Experts of a small language model: vocabulary 4096, 20.6M parameters.
Below are experts of layer 6 (counted from 0) of a mixture-of-experts language model. Rows are named router (the router's row for the expert), down (a neuron's output weights, with its number) and show model dimensions 0-95. Each number is 128 + 32 x the weight over its row's rms, rounded and kept within 0 to 255.
After each expert's rows: a language model's description of what the expert responds to. This comes from a sample of Wikipedia text that the model never trained on.

# expert 2
router [189 111  76 153 149  82 106 169  78  75  91 134 182  99 141 137  95 177 149 134 152 129 105 126 112 101 136 145  94  99 115 130 163 199 145 107  89 148 143  81 142 179 146 165 166 125 168 111 130 137 174  10 111 153 144 143 151 115 119 147 181 119  92  90  91 112 194 107  88 127 136 105  77 108 147 103 147 135 164 162 107 120 146 161 113 152  79 134 144 153 107 124 151 117 103 128]
down0 [163 113 151 109 126 108  88 147  83  89  85 131 109 148 134  94 139 174  86  79  57 137 126 137  97 200 120 175 174 139 144 137 145 175 168 161 163 121 166 121 164 120 145 129  45 106  82 172  53 119 178 158 145 155 127 101 139 161 154 158 133 120 129 106  57  97 115 120 144 107 183  89 176 112  99 127 153 149 111 116 137 119 113 120 144 118 131 150 145  66 166 154 134  94 168  92]
down1 [145 163 122 111 134 169 143  90  88 124 160 103 149  45 123 221 107  66 113 129 167 112 200 150 105 163 141 143 161 102 118  88 115  96  75 150 138 188 126 104 128 170 131 170 133 159  96  99 144 140 152 107 134 133 135 126 167 113  68 130 165 143  98  69 120 120  95  99 107 129 130 137 117 138 116  98  98 145 127 115 146 151 130  61 139 143  49 178 163 113 133 181 162 107  86 154]
down2 [108 109 141 130 138 178 101 120 167 158 145  80 144 129 132 121 152  92 155 110 161 164 158 152 146 165 129 110 126  87  69 122 169 239 126 109 150 118 105 173  89  99 113 176 117 133 115  86 168  58 103 137 149 118 123 138  98  96 151  94 177 120 101 161 113  70 131 136 138  98 139 118 117  42 136 166 116  63 108 166  63 139 169 107  73 117 138 152 133 128 190 128 128 123 125 131]
down3 [122  82 119 139 157 131  85 109 146 124  55 173 135 148  93 117  93 102 130 159 142 115 108 126 193  92 141  35 112 166 165 161 144 175 131 106  95  93 123 135  93 120 134 124 113  86 101 171 110  88 116 126  60 159 166 124 144 176  98 163 137 156 145  79 171  86 121 150 131 144 167 109 169 117 112 128 129 144 108 128 148 108 177 164 110 113 170 124  94  61 194 159  60 139 126 164]
down4 [ 97 107 106 175 112 127 135 121 117 177  59 110 124  96  86 112 124 126  99 161 111 115 203 150 149 117 131  90 134 147 137 112 150  49 132 122  85  93  99 148 154  89 161 112 190 138 106 158 183  68 135 182  89 159 102 166 123 115 124 115  76 148 186  66 123 104  97 158 188  98 127 152 116  96 135 100 105  94 190 174 123 172 125 157 133  97 150 128 130 113 143 175 169 122  92 120]
down5 [ 67  86 139 105 125 166 143 107 115 132 145 105  71 122  84 134 171 111  94  93 141 153 126  98 123  85 108 112  76 162 174 189 142  59 128 135  91 122 113 179 120 120 144 127 103 108 169 125  95  91  80 145 141 153 139 140 140 123 154 120  97 148 189 137 133  77 182 141 144 150 133 148 143 209 157  37 168 146 142  97 169 138 130 129  99 177  88 106 100 138 163  70 153 149  99 155]
down6 [121  90 109 166 129 191 168 155 132  80 138 127 141 175  91 155 125 155 113  98 193 112 149 110 138 151 137 119 173 145 122 111  81 172 171 158 136 153 199 136 112 106 141 113 142  84 116 142 142  93 105 105  61 129 109  86 106 154 100 165 133 140 146  95 163  78 146 127 153 111 156  59  94 114 125 106 123 146 153 107  95 123  88 164  90 221 163  99  78 127 161 121 129 152 100  50]
down7 [175 106 142 144  53 171  84 113 117  91  97 166 140 118 164 109 160 103 145 103 123 120 142 175 137 107 131 128 156  85 150  95 124 120 130  81 215 135 151 126 163 126 100 126 145 121  81 128 136 150 132 116 128 142 107 134 176 163 161 155 127  51  84 143 135 104 175 147 170 124 123 153  71 136  88 149 151  84 176 129 152 128  59 151 153 168 151 164 105 165  85  90 122  69  74  75]
Description: Word-final pieces, mostly plural or noun endings, completing a longer word: -es, -is, -ers, -ines, -ism, -ments, as in uncles, engines.

# expert 18
router [ 78 116 120 107  80 136 151 121  78  63 103 141 223 170 164 119 115 127 159  90 143 174  87  75  94 108 131 115 162 136  75 122 124 142 137 150 122 160  82 156 180 128 100 126 136 154 118  89 145 124 119  72 139 150 163 110 169 178 138 146 142 117 122 139 122 158 180 148  75 149 160 137  75  96 161 130  84 126  84 140 128  99 197 178 144  94 139 112 106 202  90 120 166 139 130 130]
down1 [131  71 130 102 146  94 168 139 146 116 150 109 104 124 163 106 150 175 135 101 149  74  81 163  34 146 106 116  83 130 109 149 122 160 126 157 149 140 128 124 113 104 129 194 130 113 129 146 110 178 100 132 102 136 158 126  82 171  93 147 167 152 136 132 150 125 168 168  95  71 132 136 192 120 190 159  80  52  61 129 142 170 163 139 112 174 110 102  91 123  61  99 134 115 150 132]
down2 [122 159 149 157 123 137 107  87 129 170 119 215 130 160 133 147 114 183  97 184  99 145 110 115 186 123 151 134 160 121 106 105 112 145 157 103 183 184 118  85 145 139 135 129  66 151 128 135 138  88 134 150 131 128 113 144  93  33 171 126 146  90 110 111 160 133 171 149 106 204 115  74 144 123 163 119  41 145 114 154 149 107  58 109 120 146 155 113 142 127  93 105 108 113 114 178]
down3 [ 59  97 130  96 163 162 177  74 165 160 138 137 140 121  77 154 108  55 149  80 167 117  62  94 166 103  93 136 123 120 113 144  86 131  93 185 170 164  92  98 149  66 136 199 137 120 109  93  87  95 138 152 131 148 138 129 167 120 122 120 177 173 153 165 174  80 131  94 138 156 148 113 100 169 122 144 162 105 105 116 145 147 139 119 150  85 121 170 132 120 128  55 142 141 142 144]
down4 [111 102 183 170 119 168 148 141  75  85 107 192  83 140 152  92 207 148 117 107 136 134 103 151 107 113 127 167 122 150  55 156 137 154 138 120  96 169 182 163 128 109 140 102  76 141 149 132 162 150 111 157 106 156 144 146 101  99 130 106  66 176  94 130 116 130 179 124 158 143  93 144  67 113 141  69 135 111  89 108 113 148 105 193 127 203 113 137 129 123  72 131 128 148 183 104]
down5 [ 59  58 109 126 107 160 124 169 152 127 150 199 152 120  98 111 112 113 178 167 100 148 102  51 143  93 130 126 127 109  92 103 177 117  78 161 104  99 142 142 115 162 144 132 128  62 114 147 100 149 134 129 138 112 111 129 116 122 157  85 172 136 182 188 124 177 133 141 144  74  63 138 105 190 136 110  79 127 107 171 107 161 117 110 159 142 126 109 117 175 165 144  98 201 128 120]
down6 [131 127 159 126 185 131 123 177 109 131 150 102  93 119 112 143 145  70  93 127 101 149 111 160  65  99 142 128 144  72  93  83 196 109  98 121 125 126 132  91 181 106 148 161 118  99  55  92  77 130 165 102 149 128 112 132 189 114 203 117 138 183  81 136 151 173  79 153 121 153 129 159 117  76 149 151 129 180 144  67 169  88 138 118 165 139 100  92  85 116 126 115 106 112 158 151]
down7 [ 89 133 111 119  70  95 142 132  73 137 104  34 172 123 102 168 129 158 156 136 116 119 123 156 200 158 118  71 123 129 113 180 167 157 125 182 107 112  88 160  97 147 152 158 132 118 191 120 143 173 188 116 103 165 149  67 164 128 107 115 140  89 124 161 181 151  91 132 143 134 133  87 126 163 153 106 104  96 124  91  83 166  98  93 117  85 118 109  89 120 123  86  87  90 151 139]
down8 [182 193 189 127  95 166 122 144 147 152 135  82 103 175 142  85 134 102  86  98 140  59 147 123 143  86 168 154  59 133 117  89 106 142 124 167 164 112 139  99 160 185 113 119 140 146  79 170 133 148  84 117 156 192 135 120  88 120  48 123 123 129 140 154 178 116 129  84  90 152 148 147 181 127 115 141  97 120 122 112 145 111 140 126 142 136 101 155 168  77  74 157  99 104 123  68]
Description: Words and endings inside names of leagues, cups, championships and organizations in sports and charts text, such as League, Cup, Baseball, Defense.

# expert 27
router [ 85 129 170 130 143  94 125 125 132  63 117 100 208 179 174 177 128 164 103 126 142 114 117 134 115 137 119  99 146  77  85  93 135  75 121 131 107 122  86 165 109 180  87 136 118 184 131 103 109 166 128  99 144 132 141 144  88 105 137 169 122  57 150  86 141 188 175 158  67 149 106 154  74 119 114 140 112 168 188 133 151 157 130 188  71 114 120 153 136 131 174  87 134 133 141  97]
down0 [ 86 134  96 144 129 126 148 122 109 104 135 143 123 114 164 119 105 142 148 145 130 120 182 201 162 129  82 154  63 109  93 110 125 107 104 120  43 105 147 133  66  95  85 156 145 144 112 174 133  90 157 111  81 187 146 111 142 134 189 147  91 172 196 192 171  88  88 152 145 132  93 150 116 107 120 153  85  82 122 117 149  92 161 164 144 136 123 128 100 151 195 152 124 113  80 152]
down1 [118 159 126 108 159  78 147  88 176 141  95 133 146 135 133 228 147 127 112 131 140 147 104 214 184 106 123 108 195 110 151 159 116 102  63  97 111 137 133 139 138 125 182 109 111 129 147 116  90  82 108 162  79 157 148 165 116 139 107 153 138 129 133 115 120  99 133 174 178 171  67  82 109  96 103  99 168  64  80 145 141 122 182 128 107 177 133  71 144 119 145 135 106 133 133 106]
down2 [171 134  89 138  82 162 145  66  85 115 185 113 127 136  92 141 136 120 146  81 184 113  98 158 146 136  82 166  77 131 128 162 158 145 145 211 105 124 136 160 146 116 136 130 154 185 153 140 133 152 138 131 122  59 143 103 151 135 152 109 152 164  83  92  93 141 146 127 168 101 179 117 113 180 107  97 112  49 125 122  75 159 115 162 121 153  80  69 150 109 167 140 106  80 134  81]
down3 [141 101 155 102 143 125 139 184 171 132 116 172 125  48  84 177 116 104 126 122 116 151 127 120 170  80 156 145 119 125 166 141 141 103 130 105 118 141 123 109 122 149 143  94 172 145 157 133 127 147 108 116 103  67  71  86 193 167 150 117 119 132 108 113 203 114  58 169  92 136 131  42 146 134 104 132 110 114  98 175 104 133 163  86 136 138 181 102 164 216  99 103 126 150 139 159]
down4 [186 105 160 152 158 153 157  88 176 141 140 120 124 141 138 149 153 138  39 143  75 125  51 144 122 131 130 111 169 137 116 137 134 111 138  88 127 139 148 112 151  67 106 147 109 101 110 101 197  96 159 103 133  80 142 193 127 143 157 204 189 116 105 112  86  82 178  94 101 124 126 147 142  99  93 145 160 115  69 135 141 154  95 162 115 106 196  75 128  86 128 114 127 109 135 140]
down5 [114 201 124 189 145 101 143 128 125 148 129 152 157  97 110 141  80 145 175 111 125 115  76 110 213 175 155 154  43 156 148 156 180 110 107 100 113 132 113 103 149 136 129 123 163 120 148 198 131 110 111 129  86  71  59  84 162  53 139 118 142  98 126 131 106 145 124 165 148  85 210 129 135 113  90 149 154 109 126 119 143 100 116 110 113 101 103 123 129  92 135 104 174 108 162 140]
down6 [105 119 112  70 148 150 151 131 119 106 166  88 172 159  91 157 146  96 118 149 149 130 135  95  74 160 130 138 176 136 116 168  80 145 153 169 132 139  89  95  55 115 106 177 147  71 112 109  95 154  87 109 152 111 117 155  81  55 138 162 112 157 146 143 166 144  83  88 203 162 149 103 158  75 119 102 103 112 154 166  99  79 139  76 150 126 154 163 116 126 133 196 131 115 159 161]
down7 [146 156 112 143 136 136 116 124  90 143 149 134  78  93 142 117  98 142 130 158 125 137 138 170 232 116 125  75 144 192 155 145 153 208 132 100 144 153 146  78 105 132 193 126 125 114  75 161 102 130  31 104 153 132  90 134 171 121 164 111 111  79 128  99 186 146  54 141  96 151  98  82 144 140 155 115 148 124 122 147  92 160 149 147  89 121 154 112 114 147 130  76 101 118 141 157]
Description: Opening pieces of longer words, often capitalized in institution or field names, such as Leg-al, Pol-icy, Med, Commun, Techn, relig.

# expert 31
router [186 103  84 147 153  75  99 172 117 118 164 118 143 106 199 104 105 136  94 139 168 156 119 122  97  97 109 185 101  83  79 162  99 154 125  78 114 135 121 161 171 200 152 166 128 168 143  89  52 135 128  59 136 154 159 125  96 103 111 167 141 131  98  77 124 163 163 129  94 153 107 122 157  94 157 191 185  93 170 165 130 122 120  97 140 100 134 107 134 110 141 138 120  92 146 101]
down0 [146 109 107  91 139 138 134 143 127 149 177 165  75 112 119 170  73 111 146 127 159 120 116 144 196 123 150  80 145  25 146  88 121  91 120 155 126 102 123  97 131 123 151 153 113 175  84 103 130 131 179  70 111 155 126 127 161  91 168 113 147 151  80 111 138 172  90 191  82 185 101 162 172 107  94 110 131 144 105 191 128 116 150  87  68 166 111 131  76 100 132 134 107 141 149 143]
down1 [ 64 172 177 101 123  91 118 146 124 111 146 135  52 143 123 133  71 120 156  79 160 123 123 151  75 133  89 142  92 149 167 169 123  89 123 178 158 111 121 146  99 173 130 126 147  88 127 115 100 108 132 152 190 168  80  93 197 139 116 113 109 154 109 155 174 138 114 168 109 167 119 122  94  92 116  59 102 159 136 136 113 127 134 198 135  99 116  78 125 154 137 169  86 150 191  87]
down2 [107 139 174 139 101 121 111 116 140 129 104 161  82 147 191 144 129  65 181  63 132 129 122 127 120 120 146 146 115  62 152 197 179 125  48 119  91  65 115 129 135 179 118 103 107 168 116 154 121 170 134 111 142 146 139 174 143 152 127 156 120 108 131 106  80  44 111 168 107 117 105  64 137 133 154 164 162 107 144 107 202 143 149 163 127  96 118 126 111 102 120 147 177 161 146 163]
down3 [174 117 111 109 199  99 134 114 120 103 134 175 142  99 157 134  76 127 141 119 208 142  98 177 143 134 162 135 111 165 183 103 124  78 123  48 152 138 113 209 114 158 153 104 116  88 117 135  84  82 139  76  85  94 109 116 187 146  89  95 168 131 103 120 148 121 183  94 149 124 169 109  79 144 135  97 174 148 100 134 107 136 183 125 121  94  90 130 140 148 134 132  83 150 169 117]
down4 [140 158 144 155 118 177  85 126 127 142 120 105 169 141 198 106 166 144 159  85 137 109 163 117  79 104  96 132 140 130  92 111 139 111  86 145 141 100 138 117 134 199 182 146 168 137 131 126 103 153  96 154 140 142 132 109 116 136 148  46  97 110 117 132 172 146  84  67 132  80  74 178 161 154  63 100  49 154 142 144 206 157 130 148 166 129 171 147 111 156 129  74 137 118 100 119]
down5 [102 105 141 128 110 107 128 147  58 186 131  89  68  86 122 108 155 163 104  67 124 118 102 149 121 109  97 128 119 156 171 124 187 195 156 149 124 145 117 149 146 148 102  76 177  80  90 151 174 134 181 121  93 110 105 124  62 148 166 140 115 138  87 135 119 101 147 141 129 147 188  97  89 117 125 130  97 116 144 156 225 115 159 155 125 140 166 143  70 132  72 149 146 159 149 109]
down6 [139 107 137 141 137 104 136 111 198 114  73 159  99 101 120 106 136 187 130 152  89 140 118  93 146 201 180 127  84 205 119 153 138 114 154  58  76 100 165  95 117 127 157 157 134 100 103  90  74 107  89 175 142  89 195 120 169 128 145 108 100  92 134 136 131 100 132 153 140 114 100 124 158 155 147 119 124 142 149 137 102  92 101 176 170 168 181 120  90 152 130 178 152 156 104  67]
down7 [142 122 101 139 193 152 139 152 103 160 114 113 157 172  85 131 127 135 134 106 137 120 127 151 107 126 129 107 157  96 140 115  72  75 140 118  99 170 179  81 141  89  79 103  90  74 159 169 179  80 176 143 183 107  96 127 136  98 151 142 164 169 147 185 175 111 156 116 131 144  86 140 131 113 178 118  80 131  98  71 133 169  67 131 136 171 156 142 186  97 180  88 116 169 106  98]
Description: Middle consonant pieces inside Latinate words, just before a suffix, such as imm-un-ity, opp-ort-unities, inhab-it-ants.

# expert 22
router [154 137 125 137 128  99  75 101  66 112 152 165 127  99 142 126 101 181 137  97 126 126 110 118 117  80  77 133 135  87 116 106 111 172 169 137 126 197 120 185 149 161 140 114 153 198 156 128 100 159 183  16 133 143 114 106 111 152 114 165 140 143 131 118  92 154 128 139 148 185 140 108 127  52 149 117 142 147 127 157  74 156 127 121 133  60 133 118 106 148  98 103 177 195 138 126]
down0 [165 135  87 133  73  93 126  98 122 130 129  74 111 169 133 187 174 107 143  92  79 190  97 169 132 119  96 111 118 133 155 121 127 134  82 133 178 173  79 101 185 134 126 156 183 103 114 110 113 117  65 125 121 139 113 133 108 149  87 159 130 141  88 124 155 125 125  74 144 133 152 124 147  89  72 127 176  92 159 189 166 184 119 142  58 131 179 137 133  66 108 144 140 139 179 142]
down1 [ 97 146 158 154  97 145 147  94 173 123 119 134  89 157 152 118 145 104 167 103 110 148 111  96 168 148 104 113  91 161 113 148 164 155 166 153 125  63 122 106 115  68 114  50 116  88 152 134 195  72 169 152 147  95 174  92 175 182 133 106 122 143 217 116 108 119 118 121 139 122 142 145 118 152 144  68 119 163 101 131 176  87  95 169 128 120 122  62 101 133 133 183 173 139  87 137]
down2 [137 104  93  95 118 147 128 146 115 197 164 159  74  86  65 131  92  90 167 186 120 114 166 128 124 128 126 121 128 140 113  98 156 151 116 136  84 117 172 117 107 151 130 120 205  93 119 141 116  94 156  97 142 161 121  66 144  91 124 122  97 173 168 142 163  95 130 140  99 181 169  48 139  72 209  96 100 132 156 129 130 137 160 125 148 176 164 131  62 115 144 157 116 168 121 113]
down3 [116 178 119 148 102 145 204 117  78  96 110 113 108 139 110 101 129 120 157  99 139 125 135 110 156 198 139 128  90 101 169  98 155  88 204 122  69 117  90 145 172  93  96 114  41  91 163 122 178  78 175 105 115 160 127  81 143 147 127 134 117 135 148 163 164 125  97 162 128 119  80  74 132 132 132 156 114 125 145  93 100 178 127  56 115 104 165 156 111 146 180 168 141 119 145 129]
down4 [114 156 109 174 133 142 151 152 123 108 102 153 164 158 143 160 137 100 151  94  53 119 174 105 118 127 142 134  91 136 147 132 101  66 138 213 135 186  69 161 189 112 134 191 203 114 103  94  85 113 150 100 138 112  79 146 125 131 159 148 121 115  72 115  96 113 179 113 131 120  84 139  62 135 129 113 155 187 115 118 129 128 102 149  79 146 190 125 170 119  97 162 135  94 137 145]
down5 [136 201 149  88 137 198 151  74 102 142 128 136 144 150  95 201 154 120 138 132 100 149 100 133 135 110 147 154 113  66 114  77 174 140 128 139  61 101 101 123 107 110 100 118 130 142 163 152  78 107 114 123 154 128 138 157  93 151 187 124 122 140 152 128  89 123 183 191 177 135  88 117  91 132 102 108 182 127  80 104 149 141  90 116  58  88 148 104 139  66  92 112 123 163 181 122]
down6 [154  94 190 109 148 122 101 135 143 176 151 130  98 123 153  99 149 117 159 182 137  92 195  89  42  84 121 180 128 138  64  69 110  87 101 103 118 121 168 135 181 110 116 169 148 130 137 174  95  99 105 163 115 117 125 164 142 113 130  78 115 172 130 123  69 101 102 119 119 138 108  90  82 111 164 131  89 117 142  72 113 128 172 139 199 104 159 120 133 130 120 146 155 146 185  88]
down7 [151 169 146  88 105 146 202 119 113 112 109 123 109 187 196  76 115 110  81 163 135 161 117 116 115  87 104 142 142 136 130 103 104 133 158 133 140 181  85 151 141 141 113 129 124 104 105 151  74 130 133 111 178 126 133 167 107 150 166  83  99 149 128  92  89  86 106  57 114 106 121 100 165 173 160  92 126  46 135  79  87 113 165  65 104 183 125 150  94 148 169 157 125 163 162 143]
Description: Final vowel pieces of Asian and other foreign names and places, such as -an in Tangshan, -o in Tokyo, Khan, Lee.

# expert 17
router [ 72 117 139 117 139 100  65 164 126 102  93 149 200 131  96 154 167  91 128 106 123 113  68 103 156 126  63 142 177  76 104  80 122 123 165  68 112 180 126 127 160 189  96 157  97 158 131  97  87 156 134  49 105 147 119 115 141 134 132 125 124 183 121 150 145 107 167 110 111 177 168 164 111 123 169 186 133 130 154 142  95 129 205 116 125  86 115 124  86 125 131 132 127 158 104 145]
down0 [109 123 168 125 141 101 150 123 139 169 180 176 101  71 146 115  95 175 168 119 105 138 150  93 129 201 189  62 200 122 176 156 104 119 121 119  97 172 149 215  56 114  92 158 101  98 153 104 171 134 125 134 148 103 114 118 155 138 121 155 156 115 118 130 162 145 107 120 142 141  74  95 122  86 115 109 124 130  44 126  86 112 149  91 142 141 147 123 182  84 116 157 121 148 121 127]
down1 [ 99  91 209 160 116 164 156 144 131  96 134 130 148 112 171 170 186  97 122 113 189 132 118 136 178 144  61 141 145 152 133 117 123 155 177 115  99 104 123 149  85  93 128 108 135 114 126 160 182  95 108 105 135  76 151 102 116 133  92  99 138 162  82 110 161  97 102 141  91 163 138 123 177 168 160 136 109  79 172 127 193 119 159 116 190  70 143  94 102  90 165 143 116  76  77 150]
down2 [150 171 105 138 123 172 109 137  57 131 136 123  79 151 129 180 136  81  72  85  85 157 128  79 125 160 192  82 100 158 140 150 159 165 118 117  82 164  40 133 110 108 143 120 137 115 137 156 165 132 173 118 171  96 110 124  85 136 163 153 149  97 117 122  98  74 134 147 131 193 174  72 150  67 161 161 147 111 155 111 137 123 123 108  90 176 132 160 135  97 110 145  80 142 103 146]
down3 [ 83 119 173 128 228 141 111  68 133 121  86 152  84  90 114  79 120 107 131 140 114 128 156 150 101 186 134 177 154 131 128 150 123 109 147  86 122 102 143 153 157 127 187 126 127 145  86 146  71 181 115 195 116 108 117  99 174 107 118 129 144  89 139 133  97  54 124 152 176 141 161  90  77 133 185 151 149  94 116  83  90 137 137 130 115  62 156 128 122 122 144 146 179 120 103  95]
down4 [164 127 143 146 151 162 118 161 101 111 161 129  83  62  88 128  75 140 121 154 143 130 169 181 153  60 152 145 146 121 140 178 118 134 122 160 103  91 129 158 122  87 192 130  98 130 168 145 109 148  98 124 151 101 107 127 124 105 108  60  99  97 182 137  84 138 153 152 135  97 132 111  74  96 169 133 158 138 141  96 111 101  78  86 153 196  92  87 152  92  85 168  78  72 166 163]
down5 [138 164 171  88 114 100 191 118 165  91  84 115 105 160 191  67  61 109 151 156  69 124 150 134 102 151 102 126 118 112 168 131 174 124 136 141 180 164 134 121 130 146 165 140 143 173 105 137 130 140 179 150 139 118 101 169 127 141  61 138 163  84 108 116 145  77  90 155  48 160 149 151 140 106 125 109 136 109 110 140  56  90 108  82 165 143 106  92 181 154 137 117 142 108 114 177]
down6 [130  90 136 108 166 171 185  92 117 174  81 129 142 108 139 140 153  97 128 132  98 120 162 141 111 113 121 129 114 109  47 138 152 118 115 148 177 154 136 109 129 203 106 132 104  97 104 115 139 151 116  67  60 166 190 133 168 131 136 218 124 113 137 154 139 173  78 155 149  98 160  56  90 128 146 102 164 134 119 114 136 166  85 146 172 184 126 149  60 133 158 130 141 135 111  99]
down7 [199 155 122 103 146 132  99 139 157 158 167 104 145  68 119 110 180 137 122 159 122 120 112 170  95 127  68  94  53 110 153 138 150 139 152 203 119 106 100  72 112 147 117 139  94 130 136 166  87 129 224 143  78  76 132 144 122  97  90 136 114 111 160 131 109 121 137 156 121 147 146 115 112 128 124 219  93 168 122 154 129 136 114 202 126 149 111 108 123 119 123 119 120 117 123 211]
Description: Middle or final pieces of proper names and institutions, such as Bath, Panathinaikos, Register, Berber, plus words like Royal, Battle, river.

# expert 4
router [115 119 102 114 145  67 129 128 102  83 123  94 179  91 190 145  74 125 164 123 118 136 104  83  94  54 178 138 112  84 117 126 107 162 229 115 105 137 132 125 173 151 121 126 151 127 115 110 161 137 136  97 151 150 155 154 142 127 151 160 110 189 135  78  87 133 171 162 108 110  72 111 137 105 180 133 144  95 125 122 161 153 186 136 119  47  96  94 126 145 173 149 164 129  86 150]
down1 [145 185  95 120 107 164  93 181  78 133 100 128 108  53 161 151 117 166  89  72  85 125 116 143 100 117 132 130 156 138 175 120 122 110 144 114 150 196 112 147 132 135  73 133  68 157 142 110 215 154 194 138 103 131 101 123 161 159 117 111 141 163  74  86 151  97 120 101 117 132 161 139 125 208  96  88 130 104 147 162  92 112 144 147 147 134 126 141  78 145 146 160 103 164 130  70]
down2 [147 149 144 101 154 125 173 131 148 108 176 176 151  85 128 137  84 120 171 140  82  98  84 146 196  32 158 130 105 139 234 153 129 108 117 109 181 145 122 119  90 122 127 144 111 131 135 126 131  61 122 121 130 137 119 122 189 108 130 137 145  62  97 172 105  82 119 137  84 112 123 118 170 142 137 148 117 154  52  96 126  91 134  89 164 135 162 173 152 125  91 122  99 121 105 152]
down3 [158 146 217 139  85  73 110 137 165 151  97  99  88 100 115  87 203  91 118  64 127 102 159  98 162 161  98 138 127 128 124 189 114 178 143  42 148 138 117 105 114 172 112  84 164 145 141 148 158 138 158  99 120 158  83 203 153 109 172 103  96 174  96 128 118 120 133 138 124 108 175 101 163 142  94 112 164 180 143  88 114 141  90 138 106  81 127 119 125 133 134 122 112 116 152 134]
down4 [142 132 141 181 116 152  56 102  77  99 160  56 111  79 107 131 139 154 130 161 106 110 102 107 184 174 159 101 181 150 148 170 133 145 124 161  85 152 150  87 153 184  95 136 151 159  87  88 133 139 127 170 142 124 187  98 118 100 167 152  49 136 160 130 156 177 141  86 124 143 117 112 134 120  92 100 166  75 106 110 172 154 125 123 127 138 149 111  93 148 120 167 138 109 157  50]
down5 [129  57 142 119 100 134 131 107 106 149 124 156 117 120 107 152 110 149 121 169  63 124  44 145 104 179 140 156 137 111  89 125 187 169 127 115  96 157 184 118  99 135 139 134 163 120 104 126 153 125 140 171 186 134 154 138 126 173 110 116 144 118 189 125 154 148 110  80 170  62 170 140 114  78 115 126  74 129  93 136 148  89  75 143  92 194 171 129 110  79  89 146 153  59 100 118]
down6 [107  96 149 127 113 153 132 121  92  81  92 161 123 153 120 119 198 107 169 173 157 149 164 140 111 126 119 135 106 192 107  90  67 119  83 167 116 137 136 151  98 103 139  76 154 143 113 129  92 138 104 178 114 126 114 163 151 140  84 151  96 173 107  97 131 117 123 144 179 162 201 121  42 141 118 118  86 115 159 134 105 200 165 127 177 103 174 121 155 184  88 143 118 145  76  84]
down7 [106  98 124 106 155 130 150  89  95 124 155 152 109 130 120 136 137  96 118  94 228 155 145  96 133 157 131 117 146 121  90  73 163 181  93 119 133 130 153  81 135 123 177 163  99  90 133  63 121 136  82 130 149 118 183 114 128 145 133  74 138 127 137 145 121 153  79 131 179 102 100  82 128 141 196 143  88  62 118 118 145  53 182 157 177 138 148 178 129  88 195 119 125 134 146 154]
down8 [148 106 127  92 118 100 133 104 133 134 130 131 182 125  94 140 137 120 127  90 107 112  88 151 178 112 129  90  94 134 128 107 125 137  66 168 149 202  93 170 118 130  97  99  96 145 217 164 189  83 133  74 107  88 135  97 176 165  87 145 158 146  81 166 170 132 107  72  97 125 195 149 124 148 106  93 152 133 174 105  96 139 116 134  60 146 139 147 113 155 136 107  54 140 150 142]
Description: Final suffix pieces that complete English adjectives, verbs and nouns, such as -al, -ary, -ing, -ent in fundamental, unnecessary, ongoing.

# expert 11
router [152 129 125 138 116 109  68 130 111  87 140 117 148 171 136 155 159 187 128  93 122 134 165  84 167  93  91  90 165  88 129 158 182 127 185 103  80 147 159 135 103 158 118 171 121 144 116  86 126 168  75 104 111 201 145 134 118 145 129 111 187 103  99 111  76 133 143  46 161 170 117 117 145  39 170 134  93 119  92 147 152 119 179 124 166 149  98  88 110 144 109 160 157 103 121 131]
down0 [ 99 150 115  55  90 187 118 141 110 148 107 127 131 179 150 118 110 105 104 142 187 143 126 163 103 137 131 161 131 132 114 145 143 135 154 115 159 126 153 131 160 155 201 100  52  97  84 126 162 131 123 126 132  85  80  44 129  64 105 132 164  59 128 127 135 165 138 104  96 119 166 159 101  84 103 169 104  71 107 145 150 100 175 127 131 173 126 172 152  79 167 132 129 127 178 156]
down1 [158  90 188  70 195 113 130 120  86 140 136 171  99 174 112 149 125 158 200 128 193 173  75  78 113 144 171  97 109 128 114 128 149 165  81  66 107 148 192 104 123 104 150 121 137  72 153 118 135 121 122 112 122 142 126 130 121  77 128 128 115  75  81 173 179 146 149 146 171 129 154 170  87 137  92 128 157 139 133  74  96 105 144 163 133  84 113 151 109 151 121  69 128 126 108 153]
down2 [111 172 178 157 124 115 117 123 120 166  94 151 126 141 159 112 130 102 136  84 216 136  81 154 105 153 114 162 162  93 166 125 134 107  67 154 117 160 134 111 119 138 117  89 117 135 136 189  84 169 116  96 158 112 157 165 114 157  63 161 122 152 167 136 107 155 117 132 105  87 110  99 134 161  37  91 170 126 149 122  96 132 108 146  74 157  47 143 125 136  83  94 139 163 196 110]
down3 [129 129 137  68 132  66 172 159 126 138 123 108 105  88 121 187 155 146 159  86 138 140  75 165 107 166  47 137 129 102 173 111 163 119 118  94 147 154 105  93 112 110  99 147 148 134 149 147 131 117 194 129 200 151 121 130 101 112 114 143 115 116 172 108 155 123 134  56 169 180 136 105 120 110 108  89 140 153 191 124  90  92 104 125 185  79 166 176 137  96 101 138 110 167 120  58]
down4 [ 95  89 139  98 161 174 155 187 111 119  58 178 168 156  49 102 192 137 110 181 113 101 130 122 121 154 129 115 124 177 122 126  72 139  56 135 142  75 141 100 170 119 133 134 144 127 121  99  48 110 117 121 127 118  76 101  64 124 120 119 141 111 109 137 200 161  91 145 143 115 127 119 119 166 160 116 112  88 186 133 142 152 130 133  84 147 134 113 172 155 114 139 191 128 153 115]
down5 [209 112 146 109 124  74 103 140  89  37 133 116 193 133 123  89 104 140 114 169 138  88  91 165  79  94 115 201 166  98 108 137 117 131 157  79 140 169 145 154  88 147 111 175 118 124  86 119 170 151 103 123 176 121 121  86 136 103 137 156 100 130 154 132 184 114  71 115 142 125 139  91 126 129 139  93 139 111  77 180 130 104 143 110 133 143 205 105 132 180 145 153 158 102 103 109]
down6 [ 93 162 156 102  83 160 143 126 145 139 106 124 138 122 105 143  84 116 157 104 116 207 123 126 107 123 124 103 134 142 103 128 135  83  93 136 133  77  89 106 149 134 123 134 114 164 130 106 100 186 219 143 111 150 126 197 191 107 158 174  75 108 116 154 176 143 109 135 166 162 212 125 150  99 126 175 104 117 101  32 134  85  98 153 102 125  68 156 117 107 143 116 132 139 131  95]
down7 [144 186 134 134 133 174 126  96 161 187 133 182 112  84 146 126 169 123 128 156 107  91 111 110 101 119 192 148 117 179 132 123 176 140 121 191 152 179 140 112 156 149 143 106 128  82  65 108 105  87 154 139 113 129 147  64 182 112 104 166 112 161 140  82  95 138 181 125  85 158 145  98 121 109 139 105  90 160  86 147 128 104 123  57 127 147 153 131  35  91 144 126 127 108 138 179]
Description: Raw byte pieces of non-Latin or accented characters (Thai, Vietnamese, Korean, Burmese, Welsh ŷ), plus opening parentheses and spaces in tables.